python train.py --d_model=256 --experts_per_token=2 --d_shared_expert=0 --normalize_top_k=false --init_std_router=0.0133 --vocab_size=16384 --norm="rmsnorm" --beta1=0.95 --seq_len=1024 --steps=3669
Below are experts of layer 5 (counted from 0) of a mixture-of-experts language model. Rows are named router (the router's row for the expert), gate (a neuron's input weights, with its number), up (a neuron's input weights, with its number), down (a neuron's output weights, with its number) and show model dimensions 0-255. Each number is 128 + 32 x the weight over its row's rms, rounded and kept within 0 to 255.
Before each expert's rows: a language model's description of what the expert responds to; "mostly gets" lists some tokens that are sent to it at least half of the time. This comes from a sample of Wikipedia text that the model never trained on.

# expert 40
It responds to: Verb stems before suffixes. Verb stems and pieces of stems after to, and or was, before -ed or -ing endings: kill, support, form, prescrib-, show.
mostly gets: " kill", " support", " form", " develop", " pass", " add"
router [124 109  43 168  99 208 201 125 155 128 100 138 150 150  85 126 110 108  94  99 160 172  76 122 122 137 125 164 115 149 153  77 126  93 160 158  74 100  88 151 125  90 152 155 105 156 105 196  58 113  89 139 128 120 140 141  93 137 122 126 151 151 123  81 122 114 151  98 102  81 116 174 132 189 118  85 177 168 146 124  93 147  99 106 149  96 115 131 172 104 152 129 101  94 162 152 107 101 117  70 108 141 164 125 176 132 107 129 140 110 169 170 104  86 154 126 140  60 107  80 154 186 114 160 171 148 146 109 112 106 125 141  82 185  66 128 150  87 121 115 114 133  95  99 117  56  93  94 100  94  99  95  88  66 100 117 158 162 129 107 127 150 169 129 111  96 145  81 146 105  79  91 140 198 131 117 154 163  97 137 188 174 154 143 106 166 133 184 108 113  94  46 114 158  66 103  84  85 176 138  97 158 109 109 120 165 118 136 141  81  68 123  72 181  88 123 111 152 137  81  57 170 120 109 130  92 144 108 108 112 105 137 156 157 136 120 154 157 116 132 162 155 168 150 106  99  95 127 143 111 158 153 125  81 125 159]
gate0 [172 130 125 159 125 176 127 129 146 107 124 116 134 144 142 157 109 122 144 126 148 109  89  84 134 126  85 125 126  87 101 155 142 121 119 129 133 116 156 143 141  62 145 127  99  91 122 119 157 103  81 100  87 200 148  69 141  91  84 151 147 106 154 166 113 145 117  76 105 102 112 123 162 102 138  89 139 156 118 133 127  87 107  66 179 106 136 178 104 165 134 145 159 152 129  35 109 151 121 151 146 149 179 141 114 122 160 133 123 155 158 117 132  56 220 162 154  99 116  98 146  57 111 168 130  87 144 124  85 189 174 124 102 132 110 104  79 134  82  94 106  47 156 117 130 115  83 103 100  80 111 128 125 137 118 123  92 114 131 111 121 114 121 124  99 107 125 107 130 133 148 172 132 146 110 168 222  99  94  77 160 132  80 161 125 176 161 148  99 170 118  81 116  86 149 132 133 119 123  76 102 111  31  90 123  90 191 143 190 108 149 102 129 178 106 148 115 124 173  89 103 208 108 101 127 119 162 112 205 104 207 153 114  74 102 124 189 131 116 190 114 143 170  96 111 109 154 178  97 118 162 147 108 147  96 103]
up0 [ 55  94 139  56  86  64 125 159  69 126 122 162 143 115 128 120 170 147 112 118  69 120 145 177 136 144 160 120 138 158 196  97 111 185 178 135 131 150  81 116 109 155  87 129 180 204 114 106 100 155 142 119 162  62 145 143  85 159 128 133 126 148 119 115 157  64 145 128 165 139 149 127  79 147 116 188 106 102 129  88 153 174  95 207 141 125 118  89 174  89 111 114  81 133 163 235 158 103  66  65 159 111  83 105 157 153 104 129 103 105  55 140 114 167  69 134 118 166 100 166 127 176 127 128 128 162 126 117 183  78 109 124 136 121 116 145 149 115 165  94 143 156  69 135 172 136 165 196 146 165 142 109 114  72 115  96 102 115  93 150 158 134 154 100 144 146 148 156 114 128 102  62 130  77 116  91  74 127 136 150 134 107 136  88 144 105 110 108 123  74 120 151 109 173 102 133 115 144 100 160 146 161 160 178 155 149  64 109 112 173 108 114 115  93 135  91 143 138  99 131 172  96 146 146 136 123 119 139  73 128 132  74 112 146 111 112  72 146 110  89 142 115  97 161 141 184 157  68 113 126 121 120 101  95 125 158]
down0 [121 102 144 213 166 118 129 155 120  83 124 165 127  95 146 124  80 198 123  98 124 123 142 169 175 116 209 157 108 132 132 126 145 154  65 106 116 118 103 118 136 122 118 141 153 151 136 172 121 177 118 136 140 129 136 163 107 153 134 142 101 119  66  90  68 102 155 154 172 220 135 158 130 140 125 142 109 114 133 138 115 181 116 130 108 165 135 134 101  83 184 114 135  71  96 184 110 154 157 110  63 125 132 109 142  82  90  97 163  56 134 106 131 165 104  97 158  64 110  69 129 141 182 109  92 153 134 135 122 126 109 120  97 169 151 147 156  52 138 106 131 153 138 123  98 219 118 163 123  91 101 132 152 154 115 140 223 166 157 124 124 125 121 101 149  93 150 126 137 190 126 136 144  57 164 113 117 153  99 147  60 177 161 166 119  97 102  96 168 148 161 149  81  63 115 168 159 118 158 126 190  78 165 131  90 103 141 102 128 163 113 128  98  98  87 109  76 115 121 145 139  40  90 132 128 130  82 115  85 128 165 132 104 158 127 156  73 126 123 137 151 156  81 171 107  92 143 135  95 116 146 113 196 138 157 125]
gate1 [ 73 124 140  75 109 144 118 130 136 155 124 132 101 108 143  77  80  99 105 164  86 104 167 143 126 138 116 156 149 128 130 122 115  95 121  87 112 160 187 138  89 130 106 144 147 125 145  96 140 117 150 112 116  85  92 164 102 113 118  92 128 130 145 140 141 122  85 200 131 102 125  86 177 142 183 114  62 147 167  99 169  98  81 152  98 133 131 134 117 118 147 196 149 121 178 156 167 160 122 218 134 163 111 147  86 112 163 116 148 151 134 110 138 128  49 126 202 128 132 104 135 114 136 169 132 205  85 100 165 127 170 164 123 120 167 122  71 138 154 185 126 164 156 126 150 114 127 104 160 117 123  61  98 165  50 128 131 115 174  84  85 114  90 117 155 148  80 122 162 185 137 139 149  95  74 122 193 169 136 135 127 124 101 117 112 116 127  65 129 162 141 102 186 137 149 106 103 135 150 131 145 107 119 133 126 133 123  81 159 128 140  74 132 124  80 147 155 174 162 107 197 131 128 126  88 131 176 152  56  92 222  69 130  91 173 107 149 196 117 187 109 124 198 153 170  69 128 122 170 165 170 146 131 147 120 103]
up1 [ 91 139 138  80  74  99 153 158 131  99 109 150 102 114 119 168 139 138 114 103 182 137 187 109 132  91 114 137 155  90 137 126 134 173  69 119  76 162 149 128 158  59  65 108 112  99 164 139 165 120  94 132 114 173  81 105 107 140 153  70  81 141 143  83 108  91 118 151  95  78 116  96 145 157 114 162 121 113 146 121 108 153  77 162  90 128  87  83 137 127 153 114 125 150 140 107  69  71 147 155 121 102 121  63 143 124 117 135 188 138 113  95 101 129 103 143 172 109  72 140 168 212 191 118  97  96  91  93 149 159 116 149 168  94 143 136 115  91  98 133 149 123 102 112 145 114 126 131 104 111 114 101 157 161  90 126 107 156 124 102 108 164 126 177 137 165  87 115 142 120 143 126  96 152 107 207 184 147 107 117 133  97  96 118 119 113 147 114 123 169  77  72 117 126 126 113 156 143 164  54 178 104 140 110 164 100  77  76 153 142  89 163 184 150  72 161 121 137 179 117 126 101  63 145 118 101 182 109 111 152 220 130 104 147 136 166 123 101 194 130 159 183 191 179 141 130 136 127 162 155  79 151 110 105 183  47]
down1 [ 88 158 141  92 140 111  97  95 147 132 125 107 147 161 141 168 148  83 113 146  78  75 143 127  92 123  95 160  86 132 142 169 115  94 125 138 129 123 122 184 203 137 136 149 202 133 151  62 193 141 135 109  96 103 130 101  94 145  90  88  95 110 187 162 124 122 174 152 138  48 188 106 185 106  76 147 130 119 131 117 177 136 149 107  84 173 114 169 154 153 125  73  88 145  75 145 116  91 125 109  83 129 135 101 137 158 140 149 162 150  89 105 141 105 164 138 136 107 154  95  97  88 174 135 121 119 145  97  76 141 118 179 139 107 118 135 180 156 119 172 141 117 123 128 139  98 121  97 101  94 172  51 136 141 108 121 127  82  70 109 148 108 114  53 186 108 160 164 149  66 132 133 149 151 117 184 154 176 120  68 143 153 122 102  33 133 173  60  88 110 150 140 131  87 188  75 161 124  85 130 105  85 143 142  88 121 142 112 174  99 176 118 154 147  93  87 136  76 153 125 124  78 154  91 109 137 160 153  76 123 123  81 127 117 116  95  85  90 117 137 144  63 111 159 172 134 159  95 128 120 142 186 103 143 141 141]
gate2 [ 98 105 145 113  97 131 110 166 176 100 138 139 154 100 109 161 134  64 142 121 119 118 125 148  78 120 122 136 189  82 149 147 117 155 176 135 126 116 124 119 101 159  90 125 177 133 152  75 205 144 105 118 137  57  88 157 163 148 187 115 114 164 105 215 123 152 135 148  81 133 157 131 135 146 109 120 159 102 129 120 111 146 100 118 116 131  95 112  92 143 139 124 120  96 162 134  76 135  96 155 115 162 109 157 111 129 147 138 105 150  73 167  95 145  90  87 164  87 119 142 154 138 196 116 140  91  68 179 102  91 133  82 104  99 172 155 103 124 122 148  61 153 189 147 180 167 196  62 128  72 151 155 143 102  89 167 166 125 143  91 137 154  68  91 105 167 150 130 116 125 103 163 170 104 144 159 137 134  45 144 132  87 145 124 164 136 124 125 127  99  98 137 134 158 146 126  73  91  92  82 161 205 150 205  70 163  81 101 116 146  99 171  99 118 110 117 152 115 152 123 103 136  86 139 188  49 104 140 104 125  92 102 131 151 138 145 127 143  71 160  91  80 159 147 117 134  96 180 193 164 151 110 105  78  94  90]
up2 [126 128 125 141 132 145 124 182 191  83 119 120 102 153 134 129 136 118  97 133 107 108 142 116 110 122 143 108 159 135 112 153  97 127 156 101 150 157 104  83 148 117 112 113 132 139 113 146 209  98 159 158 160 110 160 142 129 157 170  95 112 139 103 145 127 183  92 149  93 181 113 136 163 122 111 108 195 148  41 166  84 140 107 128  70 163 158 100  88 139 134 177 125  75 149 165  89  72 109 193 111 138 161 125 161 169 120 112  71 141 133 163 108 109  81  92 186 113  47 127 135 176 124  80 124 138 111 141 125 177 199 120  79 128 148 129  54 127 164 143 119 114 163 150 181 143 176 106 133 130 186 114 167 130 108 160 133 126 141 110 139 181 134 137 131 213 147 117 121 155  96 199 194 178 123 115  78 122  87 133 145 123 135 153 137 170 153 108 111  41  65 112 109  77 173 181 156 119  79 110  89 148 189 148 125 104 166 131 123 122  62 174 153 109  99 138  92 125 167  90  50 147  90  70 100 129 112 112 102 122 136 130 105 132 175 129 142 119 121 176 147 104 122 170  81  94  92 151 177 168 130 136 138 134 143 116]
down2 [104 146 116 107  81  89 150 101 128 171 121 130 145 179 152 137 173 112  45  91 190 134 154 121  96 154 107 147 123 128 139 123  77 103 169 121 163 128 102  76  61 116 155 124  87 118 169 121 107 134 106 124 152 141 129 125 107 103 140 100 143 127  98  92  95 188 119 161 168 116 110 157 142 143 138 134 149 103 135  88 130 153 132 104 162  79  82 116  52 142 100  67 106 145 124 154 106  49 113 135  86 160 190 145 116 132 100 109 152 138 165  94  98 193 132  96 150 126  96 195 118 196 111 140 123 139 118 192  71 132 136 112 161  83  68 153 144 121 176 218 142 133 136 152  86 107 177 176  99 103 115 140 120 140 134 154 162 105 132  66 164 119 111 109 142 160 133 154 176 143 112 182 112 129 146 107 111 136 103 172 167 114 120 153 137 125 110 135 130 139  64 151 168 154 127  86  82  63 139 108 142 156 176 133 175 122  99 150 125  68  67 189  88 110 138 138  93 117 100  43 121  70 155 161 180 121  87 112 113 165 116 126 129 116 110 131 107  83  59 157 160  70 183  63 126 109 114 126 182 156 131 120 101 112 115 108]
gate3 [110 105 100 130 132  92 126 144 122  70  81 103  97  92 115 159 127  66 146 157 134 167 106 122 158 124 150  66 118 146 164 126 190 166 134 138 152  93 124 127 153  90 115 133 190 156 170  60  74  99 164 143 115 138  86 130 150 164 176 136 158 157 116  79 104 170 125 119 126 117  83  72 147  71 163 139  38  98  90  96 141 170 114 156 128 169 146 141 109 163 123  87 127 130 110  62 175 200 114 132  91 110 112 150 134 114 158 178 109  85 100 132 169  63 136  42 159 165 147 135  74 124 100 149 144 144 182 110 135 123 134 115 165 146 215 203 103 154 177 110  98 139 207  95  66 138 167 124 129 141 150 101 153 135  83 151 171 136 103 132  75 122 149 105 174 106 148 124 102 102  70 139 130 160 152 127 128 140 189 152 138 168 171 118 130  47 122 143 134 107 165 142 160 105 118  96  82 173 158 110 146 127 127 112 154 218  83 118 108  91 153 115 152 123 127 137 137 190 135 155 135 135 134 145 124 139 143  72 106 136 135 187  69 130 163 145  96 134 167 160 131 122 131 138 107 151 150 132 111 137 106  66 122 126 142 133]
up3 [119  98 100  94  67 127 146 132 111 146  94 124 115 120 124  95 152 155 125 120 143  98  83 112 146 120 109 128 107  90 132  70 169 126 164 129  88 109  98 148 120 178 116 101 145  91 154 168 122 159  97 144 146 145  77 128 139 127 136  82 150 119 138  94 100 130 157 116 129  52 118 118 123 183 179  67  77  32 153 137 130 120  93 126 188 111 134  61 161 116 123  82  35  99 192 101 123 163  78 109 137 127 141 165  89 135 128 153  72 148 119 138  99 133 129 145 144 135 128  73 126 190 108  93 111 143 167  72  58 100 113 132 121 123 187 161 109 167 191  65 112 124 177 138 128 159 169 159  96  69 105 143  84 109 143 115 154 134 117 116 153  88 156 104 172 167 164 142 105 112 171 142 154 192 137  77 169 120 145 176  91 147 165 156 119  80 198 139  82 103 107 103 113 158  59  97  96  79  78  65 137 119  80  77 157 144 163 122 116 106 152 112 113  49 153 161 139 126 135 151 102 101 168 103 128 142 113 149 117 146 122 125 122  94 156 105  81 110 155 145 123 160  78 115 125 125 152  95  92  91 114 129 106 115  49 125]
down3 [104 142 110  42  84  87 158  83  85 127 121  74 137 158 172 136 132 140 132 126 151 132 130 112  99 185 121 115 135  30 105  76 104 146 149 105 146 124 142 134 113 143 191 118 158 159 161  86  64 122 130 138 134 195  84 115 152 220  81 114 161 158 127 146  62 168 186  77 128  80  73 133 140 127 151 180 119  94 147 122 124 161  94 108 107 162 138 135 114 182 180 111 128 134 135 115 127 148  81 127  75 150 127 159 153 140 121 162  87 114  97 135 138 147 188 129 124 108 177 155 172 100 109 145 129 174 131 145  98 140 139 126 149 103 183  91  98 180 148 154 122 123 113 110 162 103 155  92 101 123 126 143  76 149 122  74 122 119 137 186 119 123  82 119 103 138 129 170 128 139 169  19  85 166 106 129 144 125 132 117 104 126 169  90 108  97 119 150 157 124 129 178 120 140 137 152 163 137  94 128  94 142  80 108 156 108 113 127  94 107 163 175 174 104 112 134 213 125 136 113 136 102 111 116 199 134  95 116 137 162 169 119 154 134 120  69 136 139 101 161 210 128 153 109 149 108 130  88  44  77 100 113 115  91  79 186]
gate4 [111 179 160 135 102 128 127  87 211 149  91 153 156 180 100 120 104 100  97 143 140  85 138 165 121 100 147 146 166 173 141 108 125 161 106 158 132 154 154 150 177  12 159 160 170 136 105 122  82 126  66 135 148 154 146  77 112 159 114 133 128 105 142 159 145 118  88 121 128 105 106 155  66 146  74 110 126 163 124  85 152  70 110 171 101 122 146  75 189 102 115 193 117 147 117 128 125 157 164 148  72 174 114 144 130  80 140 153 130 121 138 115 145 142  94 131 170 112 102 129 125 118 151 129 127  74  79  43 136 119 125 140 137  95 112 187 147 152  76 148 136  91 146 141 126  28 166 169 186  76 161 145 112 103 138 194 167 141 162 143 138 173 126 102 146 180 153 120 140  97  98 162 157 153 195 176 118 125 137 119  95 146 165 139 168 173 119 129 116 160 152  97 121 126 103 146  86 129 125 134 169 133  82 139 175  82  94 169 114 174 105 157  48 146  71  72 133 118 135 175 117 172 100 122  95 192 123 107 133 139 124  69  70 150 139 136 102 143 140 129 160 128 125 119 133 155 111  68 120 190 132 129 109 139 137  94]
up4 [118 115 140 114 151 127 139 156  81  81 130 142 121 102 161 137 139 150 125 161 166 100 130 173 124  79 116 162 175 143 103 144 110 182 131 124 121 122 113 157 131 191 169 122 100  95 206 160 178 149 128  99 179  96 170 118 124 130 119 100 103  94 137  94 106 120  89 101 130  81 102 150 120 125 106 130 132 102  84 129  91 123 145 129 146 184  76 114  75 141  92 137 121 118 123 114 126  98 119 129 168 145 162 143 182  22 123 124  81  83 184 157 140 178  84 168 160 147 171 156 133 122 118 124 102  91  64 188  71 140 141 145 103 126 123 155 143 109  76 121  93  93  63 142 182 157 121 130 191 172 187  78 101 138 156 112 151  99 148 164 142 122 121 148 160  79 153 127 132  95  75  97 111 146 158 128 101 130 121 151 154 175 125 173 182 165 104  99 129 160  53 131 176 147 195 121 155 191 119  73 143 113 123 126 173 142 158 112 128 101 184 107  87  87  60 164 110 124 162 154  85 160 115 107 122 166 122 136 126 104  69 110 101 118 148 156  98 136 186  70 122  85 212 166 164 126 156 115 118  90 137 153 179 165 101 148]
down4 [139 104 155 117 103 166  79  76 116  82 157 199 109 140 122 226 108 184  86 157 125 166 100 122  99 173  93 136 130 164 153 118 127 110 176 120  71 153  61  89  87 119 199 125 101 158 151 142 120 134 169 120 147 101 147 166 225 133 132 133 140 155 126  83 128 113 110  98 112 148 105 145 105 207 150 158 122 166 133 129 137 105 153 128 100 114 141 153 112 161 117  96 115  97 103 150 122 160  87 130 166 125 134 143 170  81 130  71 181 104 146 135 126 152 124 139  75 121 169 135 104 110 102  99 164 151 150 114  74 139 166 121 123 157 138 137 162 178 131 114 152 105 128 131 133 179 171  83 134 144 117 123 136 103  77 142 131  71  91 137 169  81  82 159 138 135 119 119  68 177 114 101 104  87 164 101 105 117 110 104  98 196 142 128 148 195 162  59 126 170 125 134 123 154 141 131 116 167  32 174 120 159 194 128 141 111 132 137 150  89 105 146 174 134 121 165 175 139 169 119 163 179 115  77 113 102 129  74 124 119 127 139 139  95 123  99 116  80 136  84 129 121 150 112 109 145 161  81  57  84 150 137 125  31 159 166]
gate5 [145 136 130 115 117 129 134  44 167  96 113 143 158 163 177 123  93 115 123 144 135 143 104 119 152 117 169 101  86 148 213 126  64 116 117  88 149 162 121 136  93 136 144 157 114 146 180 134 165 100 161 169 143  75 126 141  90 155 118 168 116 141 142 176 141  92 120 113 140  91 109 178  91 108 155 103 166 178 105 201  91  82 138 113 118  73 122 154 159 103 155 127 171 125 158 113 139 137  77 143 164 140 118 199  93 132 189 101 154 156  75 168 181 173 106 153 112 134 101 102 172  89 135 147  63 109 180 149 144 154 133 119 143 109 126 165 124  84 123 153 122  99 113 128  82 115 159 151 134 152  82 175 133 154 159 135 106 134 179 126 110 144 150  82 191 110 159 134 141 129  40 158 189 128 128 183 123  77 191 104 185  98 117 138  80 129 127 129 141 141 144 150 153 103 109 109  65 187 115 122 163 111 102 109 155 116 119 187 117 130 124 124  69 169 121 115  89 136 135  56 110 104 137 132  68 123 187 109  45  81  93 128 110 105 105 120 145 134 143 147 148 122  96 127 187 144 166 130 219 155 147 138 107 157 187  92]
up5 [125 164 172 142 132 114  80 176  82 103 106  93 106  98 119 125 128 178 167  95 114 148 112 118  95 101  91 129 150 130 128 179 123  87 109 117  88 150 152  52 157  91 129 106 165  96 159  79 115 116 164 131 110 115 167 105 170 108 160 130 129 115 112  70 127 154  97 119 238 187 121 149 180 190 121 149  89 133  68  98 136 125 133 142 109 127 144  74 158 116 103 116 109  90 115  67 161 107 202 125  93 164 106 136 103 156 120 152 169 164 131 139 116 136 177 126 117 107 117  79 140 196 136  59 134 103 167 109 124  99 102  85 151 150 116 130 112 134 161 139 180 135  92 144 143 135 144 140 146  73 135 153 168 121  84 135 154 101  87 139 115 159  76 166 117 177 108 149 117  82 127 142  86 110  95  73 146  59 147 180 118 166 111 121  93 128  74 117 126 121  95 174 114 206 160 117  90  98 143 162  89 160 145 129 106 139  85 106 148 162 121 157 113 100 150  81 191  27 110 137 110 124 106 141 143  59 108 148 172 107 125 134  64 149 154 165 116 140 175 148 114 125 187 155 161  91  48 136 112 101 156 162 127 157 128 127]
down5 [139  81 206 114 117 152 101 147 119  90  86 130 114 111 178 169 166 132  84 175 125 122 128 140 176 111 112 149 170 121  76  73 166 167 111 140 135 126 126 156 158 129 120 123  76 110 106 152  66  81 147 180  93 105  83  99 119 180 112 155 152  86 104 193 146 158 107 121 168 129 198 100  25 101 143 126 134 182  75 148 157 190  79 108 146  90  81 158 103 174 152 178 100 131 121 128 137 109  89  85 124 175 132 106 128 143 161 113 144 101 119  96 148 140 155 123 174 152  93 140 110 146 120 140 120 135 131  97  88  84 101 183 147 136 107 146 114 159 158 126  78 144 105  97 213 193 128 166  98  86 106 151  45 134  93 186 135  95 208 138 159  94  96 121 119 127 110 160  93  79 168  98 104  99 157 170 111 117 120 156 150 127  85 148 153 140  80 102 170  92 150  98 101 101 106 148 150 115 126 154 160 124 178 112 121 130 175 123 113 165 109 155 125  86 125 174 134 153  97 136 156  99 129 135 170 161 123  87  81 117  98 130 131 132 114 155 158 149 146  95 161 177 168 130 109 178 114 177 148 144  76 139 149 206 160 121]
gate6 [180 158 115 127 108 157  79 129 119  97  98 144 152 185 101  85 137 117 139 111 148 125 123 134 102 145 103 120 143 132  88 124 104  91 105 126  88 111 165 135 130 193 135 113 110 130 124 125 186 161 135 147  60 144 172 124 145 162 126 129 108 172 133 140 169 194 158  92 134 144 121  93 141 113 150 102 108 116  73  81 158 137 115 138 115 107 119 156 141  68 159 150 190 111 134 141 132 130 157  78 156  79  94  57  94 142  81  62 131 143  97 133 147  82 186 136 112 139  99 158 144 119 117 137  89  92 134 105 149 132 126 173 125  74 110 114 127 148  44 169 121 135 143 126  78 144  78  30 117 139 136 140  90 143 121 132  86 146  50 120 134 207 180 197 128 155 133 183 124 163 148 141  61 155  95 141 157 158 104  99 167  89 134 103 152 124 184 143 134  93 165  83 111 187 152 134 109 152 130 180 152 114 110 172  91  64 116 118 145 131 131 141 148 165 113 147  91 113  95  90 100  99 126 214 155 162 102 158 109 108 160  70  86  99 116 136  99 145  94 143 226 187 176 148 103 119 131 122 123 131  63 149 107 149 154 122]
up6 [ 89 132 149 160 146  94 120 125 122 119 118 114 128 130 140 137 109 163 120 141 113 173 135 173 150 116 148 120 130 138  94 125 119 147 106 127 143 164 174 194 140  94 103 201 122 133 150 109 117 129 162 148 140 118 129 120 134  85 134 162 135  99 109  92  91 106  94 166 128 123 101 154 147 136 143 146  92 106 127 178 139 176 123 106 143 131 141 132 130 180  87  71 105 133 103  89 118 132 120 180 169 157 145 179 147 131 125 120 112 133 130 127 146 148  90 137 165 126 210  85 112 159 135 156 146 218 110 106  51 101 161 114 138 172 156 119 129 175 206 118  81 136 149 162 194 138 148 210 147 163 123 112 175  60 147  94 182 142 120 113  94 129  89  67 195 123 133  72 162 133 103 130 178 117 164 122 159  92 116 197 140 176 130 160 138 123  68 102 104 189 106 155 141  87 144 121 158 119 136 127 117 144 153  48 195 208 113 120  88 168 142 109 139 101  84 129 125  87 111 153 128 188 150  70 123 132 141 123 136 125 142 130 158 181  38 104 184 108 106  57  64  89  94 118 146 111 136  63 162 142 134 102 147  94  79 121]
down6 [ 93 162 146 163 125 161 166 176 157  87 127 162  78 129 110 148  83 162 194  90  90 121 134 161 151  94  67 102 144  64 115  83  99 108 125 181 192 121 143 138 146 154  96 164 183 109 122 192 159  82 112 107  79 108 122 130 107 133 159 171 144 153 134 152 102 163 112 165 158 121 146 130 141 160  57 195 158  99 134 111 106 188  90 178  89 133 122 146 172 160  99 176  89 127 138 128  60 107 170 153 187 141 148 107 135 175 105 130 140 140  83 175 152 183 114 114 180 106 102 118 110  97 158  96 104  73 139 134  90  63 167 128 131 136  99 139  92 143 209 134 201 144 215  94 188 125 116 191 145 126 129  96 139 111 142 115 124 149 108  90 103 155 117 128 116 153  50 145  84 137 139  92 119 117 159 110 159 189 153  80 122 158  44  90 124  97 107  81 125  83 139 167 129  95 104 127 133 155 130 129 134 142  99 181 126 165  99 100 125 141 131 136 132 112 149 130 148 120  81 166  88 135 125 105 115 161 100 132 185 124  82 163 132 185 132 100 137  82  95 135 155 119 146 110 156 124 151 172 133 152 175 125 104 154 118 123]
gate7 [100 117 129 119 105 140 142 152  66  95 108 123  89 114 115 109 158 154 131 145 133 111 151  69 111 147 122 121 133  94 142 181 133 164  45  89 119 142 161 143 150 157 110  73 121 106 140 138 172 143 230 119 192 147  92 121 124 153 111 140 116 127 127 159 162 158  92 132 127 183 100  88 163  70 149 144 135 110 139 168 129 179 163 122  70 151 102 120   0 170  87 109 167  87 100 118 104 170 151 182  85 116 140 120 126 135 114  81 129  72 173 105 140 171 123 120 134 167 130 120 120  98 150  68 152  59 131 105 158 175 151 104 178 118 165 164 107 135 112 191 162 106 132 108 217 151 102 110 177 133 110 152 135 117 157 138 102  64 124 128  83 115 104 184 129 156  79 148 162 154 124 149 147  60 148 140 122 152 152 112  96  70 142  97 139 120 113 130 174 109 160 139 145 143 203 152 169 166 122  84 161  97 180 116 139 145  86 120 119 183 224 120 104 106 123 150 123 144 157 142 122  85 129 121 179 168 119 126 154 149 138 107 107 112  97 150 160 117 124  92  98  88 111 119 141 178 196 161 143 134 124 144 122 148 114  93]
up7 [163  81  53 143 140 123 156 116 199 149 120 133  95  71 111 134  92  44 149  80 151 148  71 186 158 115 101 154 143 142 211  83 116 128 159 145 143 109 112  91 120  87 123 162  95 133  93 118 153  98  91 124 103 144 157 112 124 133 163 170 139 140 112  94 100 171 155 139 189 120 129 120 109 148 100 126 118 130 138 138 130  43 108 116 156  85 145  73  75  90 140 133 118 132 151 169 159 148  91  46 120 119 129 121 148 140  89 149 157 179 129 158 106  92 170  59 143  82 131 127 187 107 159 164 112 144 187 125  84  58 186 171 118 201 182 149 110 122 142 102  38 135 104 119  84 145 165 126 101  72 117 108 124 116 119  88 121 103 133 132 134 186 135  77 107  96 149 155  81 113 103 153 128 152 100 123 163  86  83 129 116 161 176 153 126 171 104 183 135 135  88 105  88  89 102 117  83 154 111 149 105 157 140 188 123 149 143 146 163 132  84 185 156 153 130 122 121 102 128  94 127 164  98 105 145 131 109  99 140 117 137 151 159 165 152 139 136 154 167 124 190 137 192 150 154 145  58  97 152 140 152 102 100 128  81 120]
down7 [189 102 134 132 110 124  72 101 159 203 166 163  63 173 139 154 119  77 112 120 195 115  63 171  46 162 142 111 152 152 195  75 134  96 173 163 123 147 126 104  98 115 180 110 140 142  93 132  76 107  96 116 135 111 118 116 157 108 140 106  79 163 157 152 104 160 112 117 155 112 109 131  91 135 141 124 111 146 178 100  92 118 143 154 126 134 158 100 135 130 179 123  86 131 136  80 142 113 194  58  67 143 176 161 106  99 110 143 141 140 110 200 138 104 147 141 111  95 123 133 180 160 140 136 105 190 158 149 129 103 121 118  96 142 113 124 117 140 160 141 105 155  88 109  50 123 149 137 126 134  89 106 108 110 104  93 112 158 149 150 107 151 167  96 112 134 127 129 106 133 141 104  83 217  60 107 163 114 137 117 163 150 174 129  70 114 125 133 135 172 101 110 128 124  71  58  54 112 114 158 112 161 147 102  71 105 115 143 123  83 131 176 113 138 139  53  75 129 134  95  78 222 114 113  72 123 150  89 146 101  85 119 115 193 115 153 121  89 141 105 140 120 136 145 121  96 156 109 198 128 141 126 128  81 126 161]
gate8 [208  84 127 153 148 152 169 118  99  90 104 128 119 148 101 122 110 148 112 155 184 148  99 127  87  89 134 146 129 137  74 104  58 175 106 111  88  87  72 173 144 157 172 128 137 149  77  85 103 155  72 157 107  73 187 135  93  87  92  84  89 139 147 139 216 116 153 100 156 137  83 122  98  94 142 172 166 136 153 166 191 109 106 105 173 148 174  98 132 118 102 148 147 103 174 142 164 135 138 161 137 168 112 191 118 161 135 111 110 160 117 109  76 201 168 124 187 152 101 151  99 123  97 187 101 132 111 162 144 161 133 126 107 148 126  93 114 113 117 127 167 147 153 152 165 161 106 171  96 148 160 132 133 140 115 135 162  87  79 177 121 126  99 102 140 147 136 160 119 129 129 131  96 157  79 181 131 160 165 110 123 156 162 141 129 182 101 126 158 155 123 149 129 153 199 157 107 119 169 145 159 109 133 149 136 156 177 131 101 167 171 162 192 105  75 128 109 155 163 128 138 142 211 249 140 104 153 134  83 133  91  75 126 119 148 134  98  72 117 141 103  94  90 124 150 155 104 104 132  98 149 120 127 140  61 138]
up8 [124 123  90 107 146 155 113 147 180  86 134  61 152 143 117  97  98 142 155 137   8 146 162 140 151 106 133 147  98 157  96  88 154 115 130 127 135 111 150 139  60 161 120 153 131 178 124 163 141  93 174 145 104 117 189 146 101  98 147 111 141 143 112 126 108 115 112 116  92 168 103 139 133 159  81 113 116 142 103 185 138 157  77 141 148  88 117 123  93 127 127  82 134  69 129 184  93 124 119 116 148 148 170 151  80 104  69 178  79 130  75 125  88  62 144 111 134  48 137  85 122 133  99 113 231  94 113 147 106 113 138 134 109 145 143  75  79 110 132  89 139 144 136  96 185  74 105 143  98 113 136 153  88  97 138 122 115  91 111 205 175 110  92 161 151 141 116 149 154 122 113 153 120 122  93 176  71  92 129 133 163 122 164 114  91 127  83 193 131 127 117 157 197  77 176 209 123 179 152  79  83 167 175 129 153 173 110 128 127 133  95 129 123 138 105 128 126  83  68 138 168 110 166 148 134  83 164 124 153 134 119 157 134 132 139 152 204  73 125 120  79 141  98  86 107 113 138 118  78 149 152 132 157 102 149  98]
down8 [ 17 181  92 110 132 152 109  79  80  84 145 132 101 161 132 137 137  89 114 107  83  94 128 191 158 141 136 176 135 121 137 109  45 129 205 121 104 143  78 128 123 153 115 105  94 182 130  78 145  74 127  51 160 105 104 161 114 113 134 123 145 157 136 100 119 133 161 119 124 149 127 149 108 147 155 163 112 128 158 167 129 118  76 151 136 136 117 166 160 153 123  75 127 106  81  91 113 145 137 140 126 173 127  57 102  94 157 178 142 122 100 178  35 203  96 174 114 235  82 113 131 110 101 183 156  95 101  73 108 129 120 168 101 155 149 112 205 162 127 122 103 206 115 132 140 159 105  95 126 135 110 187 127 113  99 143  99 119 127 109 186 129  97  92 135 131 116  87 172  78 162 174 110 184 167 110 167 126 144 158 122  96 148 123 135 157 119 167 122 115 117 118 149 135 128 141 173 156 134 148 159 120 107 111 123 201 102 163  91 144 174 181 138 145  74 169 164 112 174  96 144 136 140 114 168 160 118 123 112  79  99 132  72 129 131 155 160 150 104 135 129 130 167 102 104 109 138 123  90 134 127 147  83 115 116 135]